python train.py --n_layer=10 --d_model=256 --n_experts=32 --experts_per_token=2 --d_expert=192 --d_shared_expert=384 --activation="squared_relu" --moe_layers=[2, 3, 4, 5, 6, 7, 8, 9] --router_score="softmax" --normalize_top_k=true --routed_scale=1.41 --balance_loss=0.00841 --balance_bias=false --router_bias=true --n_groups=8 --groups_per_token=2 --shared_expert_gate=true --init_std_router=0.011 --lr_router=0.0008 --vocab_size=2048 --norm="rmsnorm" --norm_eps=1e-06 --tie_embeddings=false --optimizer="muon" --lr=0.00798 --beta1=0.9 --grad_clip=0.5 --batch_tokens=[32768, 65536] --seq_len=256 --train_tokens=390000000 --steps=8046 --dataset="wikipedia_en"
Below are experts of layer 3 (counted from 0) of a mixture-of-experts language model. Rows are named router (the router's row for the expert), down (a neuron's output weights, with its number) and show model dimensions 0-255. Each number is 128 + 32 x the weight over its row's rms, rounded and kept within 0 to 255. Numbers have three digits each.
After each expert's rows: a language model's description of what the expert responds to. This comes from a sample of Wikipedia text that the model never trained on.

# expert 4
router:100114113133138076153122132129105116152136103170110139161154057126150111117144109130101161124101157079177109115142147112081148109139141127091110110093148114155202108119165118166153105152122116204091099120138159147117136101067127129120086121171105155189150177119086141215172160106150173141148093112133133129109167107149138168088194111112175152115158163167051120109092099091156096148102103139127172160139116170190082091107128131142131142140057135151127117187132114112125091141130081189224150152201151179109081120132059129083079079102098124192173159170068096046118130123163101104054148088116163160154137154133116152121136091035143133097137152115148093108100137179148194134135144159120099148071140178128100124120135125141124107089106122177127095142128114172128138143164151
down0:143120123155123104086172181058125114161034116110169118171088168125090137176183107129154089095138145097124149169128097137114095120201119139134164122148076181176122053171158164157145093138170089173081110164120103115122098118051059183092121158118144164093136195125131125131114134104091153133093173096130107122136177167138113167113108153099163147114136126129157098137156096146148072147171119088180116136110127199105118111156113140137087068075158103121129126165126105160125050089132143092108182149142120094112137066171137129123118135147118102104172080173111159172113157147137153066107110118132122134189078112092114153174153179123160103119162121114154182101146104193101118091086141074143114117148184124147102103129114143149080101076120156165157165098059108061154099141130101
down1:133065105102140165124151178113110159207102102114135146136145120144158160117079090133151175094050115106100156090098134160129071104106136102144142163154095152118161133153131102139144088142123136132156140142127109094174089156097056128088167187155128130165127143156165156136168134114121170107120090149177145085104102143157113163071095110084155128187192099154136129144129157118139061145197102084172110091165136158085125152142126145115138151146158137120168140095097150169080094068119167173126085142187117097143133103194123108187067139099111143131103170098145125101143103168100130082116140117207151115130129130170125178122136083125133088089179128148120048155110214170187143121090141130154119124156214070111139062112180153105159165136157110171133079115131128173133142159059133
down2:115136138119168080109137112095173118141150124148126074140152123123125107125155075111125125199145135104132193124074086167139115127124074114183068117112155104133095132096138145096088122193097164123052119185133094155108109123167134093149144114098131116081182255102094131171140121111135102158176153103088179164107181157105120110109143136133125166111125113123105086084166064141164133136140161118124140134138122178133107158133133126114028135155146175131106127059135147210159144144103100109103126136072092141083131079126121140106127108118097150171159125070103170104110139118119125159108141116135117150160121104195148137144167121092128084180098181163184109156111125077078184131092121115137100151106199151117168148165119222125167171141083107159046155133118112177158153151118158
down3:183147098165170126121133106138156078171228109158092137097138092144144183127131138147084130169129113072171078137092153176080146136129067080095186126114195127151147134165076152136171107144146164117079158075133101113149159093158105171109099109165145103144116148147085116119123137186110113138123145062183108110119146140147103122107144151185128124157111173079143113164088102209098118130161165159106055165137161104127117142081177112111106156147140152146177129094040162161070167139111139132112151154145139152131097102120084132119145066186082103156175071131152193119165116083114129162123144132139091120079132107117102125130125135120152073144163150149129139119110142094092164209105121161126071096138084077136107204057157103167118166126138127113093158183137117102153142163150105
down4:161083122180084135129111113121084167166099154122176166097149086135113095116088127091117134191105117156171128138069138117123057169127153091189101147127102131134146100148185117207172123114138098152124126125149140094141109031164106124133137126147120121052157167125066119176142122117135152099160081099103110154113114101114104168136106139172144065132111112152114153103169133138104124079166067155116142161136149179083095070126132126132137138159161083168133153087161132109104182097177058203130117154115093187120155109070146135100114137065099182099097108139102111110165166145090101084101152101179141139094116141101118117159122063117157136130234124114120204157156135099187127105126144114161094176102147116143064123188155131152104088119164113133157170126130096143048118149134117
What it handles: Word stems before suffixes

# expert 30
router:186103146095135102141121155129096095121150146154166165138161107136147133045178107127171148138137175129128074085096117114131113103126104072100150167159138129144091133200187089101106122103120091146073091100114091169137085187161162053156171144087117106117149139105174085159155109102186146145132155110133082093146132164109091153123143167130123162080177150141177140109099133130155118180152152093110095090085196112134150103093109058172151157161084080098072070146096118148163107117138182050152125073155175077100122110090136187137179186111166183111141092113104136179113113129149198093166157127131114145084094076156084122091132202099132102124128088108125117089060177133103104138143134121139173135120106095095165153119116140168159155148115120145143141154135090098168104131128185
down0:134139099101091097168127115083153111120201128190113162154129112124142104116103158082119097097162145123142124126078123125171143102151150142096122122176232139129126142113111146121105163076096135115132102125111100099137085140099086148088066125111124140121124106087119189141101085154121093165173088155131153134143201133159114121079116145113093093107182160116123082168125135159132140112127139118134127160107096109122127155184152156069119127125126141113192010085130157129112098175131122165090119165140134141106106166093143096130170168100159180109151077113152104189141119084142061154108112139157168165059115122135159129060055167147139132149161133179064141084173152202070156164099123210160130104105086138146127048122115174171177098104142129156204119107094114090117128122115115
down1:105125106103113102164114142129127116180161158142160115156095109083090110108088160123119115084122158131096157154125092124127150087143115126094081095125170128134128130148132132146150128134119086079094177132138188123164150079166090071086148101128142120151092200151171041158160052056154071180123130109149105114070125151162086129104128109107151123131073138082101074141123142112155084132131142110141157095133168121142096060104079182153159181095077124140123177107079111145234174143124077089115097106144055123102153142104130126149115072111154084152135148095126120151136145165152165124075187155176147141107173066127139125104209178098122164100119114139121135119085115124162088118109147183070050150106124070127147170152067128158126119165117100149163132105101132135204123120136154
down2:112089144153127098096122079118066160105122134134090114167139103112120150139144154117148130166105097129125165115092137106126119132143091149151174082137164113115120144125113130119153166123045129133113143122137156106140048110161106135062144145114174057159149121202157138117118156134117113146124142124192159111158180058197078136095174114114128200122130105114054162199148090126180130230164153133067081117146139140130067141135138125141140101148152119119140091095092146119169089111054208120117143135147116055158148065104174124163126084126128062146107121145125108143122098083143133171176154137118126167141071164123057112144095144111129106154088142077123178105121087119090167126123119119159184163124090113103110210103158053180156164118112139123108116146189135151118160163130162
down3:124147147190128138079085179102114126069128106151153119152120087200176156116139121184140180158133118132100147162101116112140195085118129153112145122123126153149174087101089152115126128069098155116157070143155135151131108190163151152164162101118110055104113157068111070113123083112133062174155124169153126099113084132162100129190143155119138172139059117138164139118134149132119051117105184156143066076091112134105161154115080113204131122140125128134124135116168157153140138136208156140111107107152145144101109136158143162207125102101166155096154115145131158147088113144102092094110142146121013086162156203188107087129112123147160162157155104124099157093156149137138082173125168082116157139073170106091113141169208129173149091089160112140145123132150116144119149116157191
down4:116115130147108130038126122095179158112127107107175178131124058158100109107133154152148089165150160040095115099125139107148151127139082181164097121086129171112090124154119064176115089116119129093131137093106157110163154084096088163156166131149083171163168081121111126075092115106137160141155164079145107129132111147170164082184146160127142074105142205135099095149177133134165181117142150153176094112188153127150156108108135125130129177162176153124145147115159135136115152107136066103161169086082060129098094105130130131153109113133154088108082112108235096128142075102115109174154096085110102135091124122097110082145103178127116095065092179161163175107141086140110165141066128213111197138088174150137106096158191145115162158131112132131138102137175145098144143144090136
What it handles: Line breaks and table markup

# expert 9
router:103120089113154102173148162088119091139109069163150117086109076119094122145102090137121127147074121068141155182199147121158142099165087143124129130123124128155133070047105151134141143146113134159155138111096113116107180146108105169146138155097131158154155159121116121111157038144121066151131197154140128118122117128139107126120112183128181180081169119167175089097093146115143126174081068186176087102180108153172183141126126140188118119102142190154163134105155158105105216077098095161131139102162145119099118154119146153089101119123096149175204101053088131108120130113169097090120111143123085117044175072129130157142135111133128115169148096134126169045166146092113126046136140108098121158110091078105124112114147179154109088103147159151160194114119081152117164105119106
down0:085114107115127113073126055084171126160135152152167080127195170089177094166175169122150119108153089145156203200163087187153085146166122132128113160119092087147147073101160084182116124105139126082114103121146104110076199130164157132114105183156143120111016094151157122045159116157123151118133129118097130080113165114114199161114090145145107157128123148085100128115087117095185074188137123119143166123182098137177144124138123108143177128154138147170126151044121118181098142139082144160119103171138121096124162165113122137156136165122165151153139113063182134163139181090158066211171131188138133121113102135088102156090126112123156114170102135140105129136162085172115079136183106138123100141092106139127155143121118151138138134143093081144159131153098123111122085143109082
down1:111138147114149142104096147142124157157122147118096180125086104174102141176151135173137206131140091153163135161067066174147072094161111137168126104086131111142168112121181132182159142106123113089095132118071103100091112088089111128186118145156072101104097148168100140084110152137197203092145139126154071136170138127126154106139144112101138149117147179133162133107152046139096167138166096125178129197029136153170145129138134126086060134112099110092110139122096131121158089176159151199098149185216018133132152146125104121086105098103135155120093136143143093136114163140094112096164066140144104079179146097156148132092099117121162129179155120144110066195143103120143130125131110105163124128141158106099121149138191120117083119139090118085182178088092097124127136102117116
down2:126179145166153109105144172147079104142054096105014134111173087105137120148122110184156144115103064108155093168134093155083177161132110118051145126135116134150126188127079154109094140146188134131071139098129145120139169113132144086168133167094135102108053164130135046138162125163130094127134131160108139152090090166107110119149117130132119069169146138084113168146174102152086059148144152157192096109132144168123116087079151135086158119120160147128160072147103098100152140097092132129118083101101149104111141161171148168145156122121075080144066152094127110060143134168148136143091111133098085178071119120095129092116123109126159090166157131143102089175227157126046131116111111141160141115159095158170136152111193133077063082124141123127145081150118098143165098131114133
down3:126129125137102079142151166091122086126159151070124127151155105161125137157144154177169094132117148092109143128118105037162153083120169103100079075127086150132133136125160109143174115118124115154078092052050189129157162181088163153130122118122132147152081187127101139129067100157221147139140102093073063101085094153154102148138128109096110136149124111139120117126090133101106129100137146160144124087107137152111124123121139157114126107102150117069105149155107178195182116215154139112108115135156128103157109126138145135133130117096128107151141116109138110166098155138129165063112103154073114135170155203101143106110152134176143088081089124047197126059125125120123123156148177155150125083123174064125120060155188086092186168188170174077130073172139117144127075119132104
down4:169094158139152111034141105124094097122138113120077147189155114125139161124175120158085106078165105129128076105145123098107129144122122177137084164116153125092130125122099140116167118098143090151097153096008112140123103109092107117139174166140119097137169148103123102152109114094172133093137153122188076124163101101111143110171089151105122158162112100175234168102096176095198099147069100131148150175089096177152140109172092138218106146177166137115137156117154146095084128179147045174094093122106091090118129106111134145173201152116091149169132136127107182153106097084197147119157173123075151175098146096166062135156170102096164165125117080108141149117123124145084121085121095123093098142140139121116160127079171138133095123125129103170122147085100080157129141166123136
What it handles: Adjective suffixes

# expert 10
router:073134064120185111128174157083091101174120138169065137132082088119101134089057111189101131083120090116143140104137076155108130109078121185088151101150102137173116101177112140060043120095106113164145129083091129139085100128103102098095157084105085153075094151085111084044117151134104166114089133115160198065172177120145129109136126091151196123120125155134100106132186143128138140101169117164102116145085150127105145090169092109156087120071081127103186157158105158181175100129146068157133112118162143144112120106132191122129189149098132135182079148136116136111109139142114141130139159119101140141122116136087133150133067165160137142150187108168160091152208104114152151109152183081096145167126111153183077119076169170089133121109120134160083122112126140145111178104139132
down0:098126149081165120149123121126136103087164164101168127111142167185116081156137176147165131158112178134121104172169160092163100114126163136046145139137115102122201107140095088097101118093200134059148083066165155182095147082131154129131113194172114136131124137101070137149136142173099116194157094122083118124163130140113118138158087118128162187134107093174146168119158112210122112142126151108147102074112132220149121097140154131110118127152131148106139149152074097133114090096122206112167180132132144101091080104100115123082132159085131086077140120110110173095146124122119119101148133187123174127119120156159177057090125076135140212138118105124109128140117121086166114125125077135104119111151107136089162156188095157179096151011092146137156134185126104133075128153159153
down1:120173134114137089155140111067146126146110076155095150112117115112137156166115140139175119141111147145093099135066150204148089121130161112135164040114119146124170129157164178097152115128181119151079193111157108104150142140127123076134114076081105108178116111135159106107165130107131104038069134055116123189073205166116113152153156082095090148112109134137159146116084114145136078115141123107189122131148125089173102109195125096176112167135136085188132118174081150152134156133155101183090191065185186139055061155165084134151123077170147177113107109153174125175151130152157150096149101163125070146146076081151145146112093159110086113099138142083103097082152148156113131173141108153114113128136130144158120086115130114125115090158133138063167124096140146147106119143189087
down2:183138195155082115128141151144072139086149144173157082147115092126148122161118101135160129125169123114172153130082127122052099079129174194053149130149213109108121158110057044136126077076132126179137127149128113110166099138134054126073104152171168101081150133127141148071203112126124189127131059101168126112095164117127118172167104109087128118126170142146121172086181162150101131170139077152112165073126142153111134117141139152149107145115099079149100072102109115085097160107128145148128137099106115165122117113097124152092143165131133083157082134114107127093124100156195072170128116136123120125079101132108137163098142187120114100141139133136112093121226117131123109209149194082111157115109175146153161132154118095096142166096112074138109086132166147180114152145079171
down3:154128148138124055149158142094162103089142117138117119055150160159104096119094144124098113206133087140117112109168121124106107119114105170086131196119117133161131086137095163176112144058112132087065120148118135089097133127123113129114105121104125124143132121058121127117144146157104106066125147168110108134135119135114142135107100071204182128159164136110128159140148182145062164181116066114131113121134135131114159095191139170071078106045170147146111161099179120124135098095182166159076088111088102095075118099106116215155158148132118061141127131126068132118137100110139145131185191073133099186085111097134042146080127145136150179140202125122117122173117102088104095145100090127096134138157109161185115126117150123150154106125170178180181096132089175130103129067158174
down4:106215096167110092127102164140046157071145134111115108123135143133091154068120137151160093111109216138173111167157114120163127118115077118089106122105126075145150133143110113125096133127145082118123108166104109103148101132133114118113177113165114127172096130131131133086067108103160129108103137170133169117170116106144140124113141142128118186188065167091139089053140135185172070095082110164205108078099140117167192142062167126110124129155150160150117048132121111086128094151074131174078117115116124102179115123144100169130082173151069102107142184093151124164184130170118188164081176134100109095171119180169095128097178172136111111131081156133110132127163070174091159118074130109186136121174166107168139104072126147116120176149171129076106118097149095159125151115138139
What it handles: Inner syllable pieces

# expert 26
router:139134089162100161128134113090105070089160152154169131106165073183107156124093146102148113125167103159158138127111119136070128139101184193105074142063126120080121213173156097115171151146093208136156144148136176108087093101154142192103081143126140107096118103141151101174159173141103101157142131168116103097128116159123158093108138087074172127221119100091081088094108120106147178102148115134144151145129071172151184108132141112124112151090187136154167127129128100121173148113148095124112076142152088139155135146148162088118147096080164093099175150122104098179144179118163216097074120089069119126181133183141184131095122094091153108093080128150158101183111093181158074117091098150128102155119109137135132182159080153160168122100146171157123133116135134173185120116125092
down0:102157145098125156077139122089116143143108167119164123133113113093153159129145086104159172191135110109127107106079124141139077181073126153104169172093171095178112102164126115165135104092135083105148083143130194113116093119137101126125147158163130130154157146169133141144080061150112141136194157170153170085097140117138146136070095173123128100126130061115193119095097168125139149099138076097159092115118130114099131186141150153149161166112095191146155156100163102135145153193167158135083109149129143143162201142176181134178156107096126124097109081126118140140117109188107106127131028189121159130177092056113143146105151129096127195114139112135093170110137151160186124143109162142105180183146057158168232177084162132090071090138132162087156132145161135117149168120131114
down1:089102039118086154139085115107134120163128179129183165127121200075099133115046104146173166155161128082150174173086159081130187100144158117149126063150126150137125144135108109130158091083118173158107138133163124186047147142114117089101130197069164106104113091116170182071087153123116159126120130158160104096157167159102116114106139109125141138157132081097133139113098136125115137098125098141163093126160195114096105099129165187177137157092135178116087175166115109112145133112106155184096136110110103137150191138176170094150098138072126144159128115083122083084121138109150133082103098129102120089119131083073136126100119158127128129110147092131155087136027095151179113096104144219131121122174113127153131137159148161181114166097163162149093102218136080112146112133158150
down2:175072138113127103146159197122126171144156100107127156152060116149097132157162132066107072205168157158122091127150130086166159149139071089171115209120146111163122140161160100143179145124125140053109160111089156161156063096086160154102161166186110111135140142142067161205063129148141099123209100121121160184167122099130123136132142092153125142103143182138116111120125134095199141090151189117130105094129097159041173098171139161121136131100105077095104136150117129161135163089125174117124096097133148197109116146150125162105114129094195215071135141160125119122128072104138089130128084187103142101079092108141131069107152180157133105088114160142101102156125127094132162138145144088120141106163098114122113111150125132131182150128138161116124171151138104141142184190104162
down3:128158158165178154094194172151107064118116172084161133134087137121089135149125182115132077127153172110087102133106132121094164130154151138142137125126070099069097143145125131092092158091076159072165086145114170107158120117088116109128091074146141153055191148120087114132086121121132147189123132141121115073146166087162154179097120166142157134141166177104062128156085196135092131073110161119110132143152126108107127124099188159148142100071171121158145120083148130091115101077097172172156135120079136102132083104116124125111112047132104131112194113109134151147174118118123108134127098159138083119113066165099118228050103080092133083093152116107112165126106075139113114117082138102092179163180116103118132164139142164184148094105091156152107178108092102182174157116190123
down4:110136145111177101153122147139120166176123079081129156182122109120130162133120131152086137064140175079164149118113158149172174137100091167097109113099163088139161120108188073125192101152179166153156095102183147132071142132154060137150143141140126126148190111145116083100137146125117152167138120210201144174143120133103120070128137153098156171173132206108114187082140116137154102138146125110162145129113183133156140092098134136109171165107112118064103133156159119170087136134147162137092165095088090112108123067109132116169172150147117133073099137185136115154101098170086142092150204135077136175131134115148066091107111138155173123154093193099167096110150074145120175100139169116088126114072196134176129230114149120160188154149126120129134155112132090130116128158073095
What it handles: Phrase-ending punctuation

# expert 19
router:181129104103149095097109091084102076072119181156083153109101151172087102134093098116151174141156092077193063164091125131125106094122133152094140111127117143163110158144092086141165081116142163143098102102111121098077146069101088108107101128121096143085138181114116136126178073098162078074155165173129119096148136107165096161082158084168126134142163166136121104095078154099138106118094154157132079156087088147097151162087087083140179137064117121151153129166093124127141094128165089165166117166156183106143095122186105154108147088159157168148151090084157164159128068143177109109119134120087089103099097170138161161081154161106137092086084101149081103149087153088143086100152069102096154151133094132099173180093173133155193093080163106149122088096169168109175149140081165
down0:167103143132134124114164135147124107064120164146132143124081202159140193195091098177069129113137182108137116103124126151098147154116114088131041131108135172116086124102167167177105093145145162124158111083123102164172104157127114080152188112130125111105098171125121106158124122130104157113125066092123119106141145152129173055086170117095156178181107117136138140136095145139154155117107068107183164061153126135120123146188118218121161083102142177164145142102150154183106183129091061080160131121141153167193126153097119093142153128125207167152159080168164057142103162127169124170122101196151098151126126146092171148167167148072150110145145135122200093129088111152096116107139106144152088117185115085083192174111127131103132099090140134140113132127086160099097134111168131
down1:149126139112158074155084112121095104072138109148130116111157197117117090120170101117083147095086110156159168093136155116144102097170120145161128198138146125142064118070093128064136108121123115136116158119078123123134196104124163151141129133132128124181163124112119147133081121107209105104101133114137139132110141175127196053120087111155118115129129109226126132086118150127156131180134137147122118169122127135156097099146095145119073121190141172199085135088108088076162147160108138188101126182141121150127165133113078113133135125106165137132101071132150121198064125118151084126116124208120124208086133151110139174095070085198089130112148119096149159078145125132076106126150072129128128173161104148165134127180136145119136050158139097131068176137214082165184120140099119
down2:138106105156096067111159145140105159074110148118137129104218109184130165167088109112114136137140113153097141082043154162163181101143150108116181143158133087139100127099101128080123138129111103106164153125151129165187095118096135151108116104105100064127124106096116141103129110163123173120134187133157145076153179185151140126089125078129112108107115128137110130067121147129148144142158140099132202108092164083142065153089138158107104156137092045160092119134132093138116093125159083064138096136075119184086114147168128106198178130151108106079139099126172188168132159102084146106130125089134132128125082166080152137147136133158129176124082101161087115117134150128074129120204144128156089137120059175114143128142128121123160104031170048109128179091174117154144081194078161
down3:114152147148162137101164180121094161139111095116156098145094128083140087170144102133123078139171127155154123179163143146086091081108130138126078076119090139095095136090136172100132143127146079181110116072098159093138142134155071183102203151090114146090116048107089137131123150105158165131173117164058142162209123154143103115092159132160201157129117059178155131147132143158112120129121110120169092094143146123099146132132166111143081062150156150083100107118142138081063192162099072099054106153131172128130139070158154114156106150157103082137114112088072170115122129128131129120073159080128169150132203126102172056171064131136131170097149104117142141139175123136134147115133059113073167163078172169146141121103134143114142098121088124136157102157116067114176119128111181
down4:169122182149101194149139070095112203126136084139128120138087153097127187127166135150138125124142189102098151102134069112090157079100137131133092114160137131120149079164146166127092069170154219101123123119080119146140176116170175106080151145079124140191147100137166092122133175156141133092178136172090144133107160072089113143101137171115151167109112053175089178159103086131099148074154085111135131177082145130130180135114135163095122138123124096159083176146130173131134113120179116127150155120118110102140131084181106172094113136109114086176135090127132092142079129111121101111146128127092141176199108150134075078065172103047124114107159149193062167045148138142113153128108107122178118208093116127105103094159134125136124166156153124192156133134134157144173125115120097
What it handles: Sentence-start It, plurals

# expert 16
router:064072141109098194098134066057204110075088112140120177117129134160117133180078158204148120176082122086061154093153163185191155156142137194138138125178150145095118097119073057153103134108151108149133135134152099118114225099150140139112171064130125178112096153153058183136115103137139114128087171147146090123122132095144092149130093144135153195104134126118093150138165142113123137174169147121131146129120117156081143121151183113140118131132104154132146199141172104148116149075134065124115141157175146151127130126114137117119065118157120127034135135126147114103116133144094181145132117151125076050064169182143126143126125128099095164144139117126113116114136139187165133173082085093168156188159173106116110149182145113126146146131115087146106117124164081075134140160109113
down0:110158094075111137145131135123111187141130109141151082072119158116142120145164099113105216146138123139044096106138120128131136160132151207157099130114122115093145138073132092117122078158115126146154146162140119149111109110123135118106168208113132168106221123139103224114086060172160087169156084128139149114048074111172112117121173143167163158110179090102157103139164088123146114215106098080135113161119091107161109106108155178097098120164112159117117160087117101091120063078127144063165205090155079184158102173079126158104133065138167119144174115180179110150139160137105119081116104130090106109176101070123121111133115095136161121120160123124106117109115103149128150147119137115128075163123161144102153095159155164137131201057122151124158142104125170160119156125118146
down1:103177164078100152101187103199089123180109092159104111105152135168125112130184150097184135155222147121110143087150080141156161129100073142153156129104094173082139133132161155115125159075079091115124171076144076110182101087131118083177108104168095167125159171090125082147157101137112126186062038190067125151075128093142094083103130134111153073134131142120154114150099094110129149129123134218118114075150139150176131122184145126139102154135149137122148093110134148149126075132141147166148142139133161107125081156165139108164197107048127150161140120123147163114102110104146129147137166122124181106086079161120164192097092141101146096138077107109110150127117134120079086149148167109050158129125088171080118099091112147130091074104087106131095149162161127106112106099093138
down2:087103164080161127102099171113120152150135140203168115118105132176146129163093116081108149120102192138100156142124101128133034138117183138099100071130119168094180102160076163127138080112190147173100135126120111068114133068113129112112123131169111128178122113084107106149105096135119188098154152196114119185116132164116153174145091112074107173094135139159132112122102119192119081131191164151115119123154180163185160154149166141139130141122124140078119107135144123104114098152143035184161110179114092094122145023159090125229138160165132134101105163123076135175063140160135154135147150109128110131099132132182161185139138144077103102140108112195108137120115106109140140118099180110167164076191060100091144125113097124123176116138128099145118087105139133115115089117153100
down3:157099112098084182148069138176082135108158057090124137082067088168102129169142119147103099134090130075107083125127127071083100127148140166129137113120164121106137130120144165177118131108150157126157096099097124103100111114126121069130135115180169160107154108094137173174164192150111117157143158142074210137157138145161127091159157142127110092095138154158132178075100088143113103100144150082189125120145119069182077115160132129107124150143142106138097150180083135138099070061070079217101161188149135176115124154141183142105118158099100117124097117131131163102139142132109107104091103150173095166092143132109128128134115148082080132105132137081164162166095118132084143129092119126123151102098182144171155151143134191093207130166140082171113109027146206150117102154156075
down4:179082153198098132115168119118129168158144122113139116110110151172110146094164104055136077122124127128115121153137109111141144179073111139088094089107116145159169033154068098095103096154144114118119113115136157175138100111126087116140097124159120168134127123128156069191114116131150070176106101142116134093110200130149123133174134139146092045080091088125127092171110160147118146147110099135143147178161137142183116101187119148113067122109180120099093165090128068071144220186085161144116168102127125143126167173172145156146165149102109085174108138083100158059179134213112125084123156104137111112111091157095077132086081094184143145145099099136140179085152143107179157115166132124173107137149112131159132144102169140128103087158115104185152082122162154066139139133184144
What it handles: Proper-name endings

# expert 29
router:160106078153141121119103100105090133069103138093100135138130168169105076105110092143167119180178107130170067145095089199121120079155179148135168086104114145092060134098104136184176147120177155109099113074103104065133204090142082129097090086141093122105165158112125142127160079121127149086156106158122124103150194155137080144122114133112150082092169130169148118118102180094107114104133137134164114117113125119101153111102089118098110158083144098109182123178074137156127130140189127203066107158128144090202099062143106116172172112195164141171141140094081135133114143143152105126115140108188095085142129210105126108078093122142155152118150096170112136091113130133154092166147157176132124125072096175097138153068121159166161122092140073143061120078169118133135105145073109
down0:073104043141123157090084109153153110155161142176115150127124157162127146140127143158132127157173140062124103148160114081149199123117092165186123105061138139088071085099132129141141096089102046134146157084080098133164178102147154142103098177172135109110116171155096117118142144082112147177107072100077106102119137139154101154177136118136104056099086138145124144080103109142116111175097131147129112133109165118183126164129185143108121152115097181150145178107160132115233140187135132108141100137165111124095109172103133150121107150073124176217121080125077145133098111125149146151117141137124055153129092160099122145170190132161124150133165109160124164076144086121175171131146158110186129136146182150116211146120116112114094130104151108094069104169036143123096133125088132
down1:125079128148134127068151141124130141146086109094143142136127139084119079147111201128104079142078083126141160141158093126147147113121123154149146139136136121125133108091162115161134157128126145126148083168094098139117133115178115140175154103132091084123095088148156055198182099040148170175125103143131172099095154111152149147158097122112124183139006138148120138115131107084110138070125166182110149192160086043166107119129178179067152165114139169084108121074179134165161122134204177091165107137169096110163152083108153189138126111135154116124211115136126109097156131103121150159137094167108126122155107049084109112090118121138140104098142104135115181115154094114120185136123070112123107137155185138154161138129101091195136046112147155162125112124076124178175135113144139
down2:160074159144153123142122153057123142177136119107125132076131126145160103147079098146155107126133148169149195123159118169167159104119114115138095112122175041166111075146175123091132116100098131084061155109116130114141100102096144152123135188195106155120096092085170104118137137168170088150129148170135118119072141155106133085123150136123067122092107075110161095138079097124157159122100162165149164141172138125117091033172152106153122114103153119155142079161102155165085158165103157119115183088096140138088143075145127165107167137125077103136157109147187151141170196083098102172078160149149123159087047156157094118161096051155119137127120147124112177108108122126074115152167122169115164149159205120120125186196097129098181115085085142156165097149189094119145157092126122
down3:121123119091208100118119102110096036180129179115160162115086174081149126166158086163117229042163120113125178140138172144091137140116195147174101158133126059141131144116171100160165124209129108130161147114138177125178150121146111116114123119119200213134091147086087171080138122125164160057193080133114097150184150105154081122095172061161123086079117111144109107108137122134135103142099135154134104140066106132159168111116094145117134136149120143107115107131084116127139112140131090101104127119069109104088117139139113141125164157127149065118161154128067129157119169096142107156128112140142130140115163088090150132150097052125103181150136125136141088109128171111112142120095073101117095140124145115119102169107021135138096061145089138139151166138134171118141173134134070
down4:094062130072111155148114067168074165108093152135129132082169191112094089169132158151179186109132108091111109120161104127112152167143156117143118112107098080097108139105148095173163119097168148094091139134157101133098142112179113136124135148167183098110102044100144166086103147110185168126066124034161147111106166096124162109094110141128090155110089129132124096129157085137093131165153106177107133156165122088081137084098072128127158179034139134147086150068150109162142093168113127124167120048082159135086135141148125129066105091135096137106106074084069124199162083136113188099120112120098096088153092161178158136114122138077185120082089101136141132140181083128139105156090147161043108141132104101141120118100153145072116145068144130123134102109145143139128133131139147
What it handles: Table cell pipes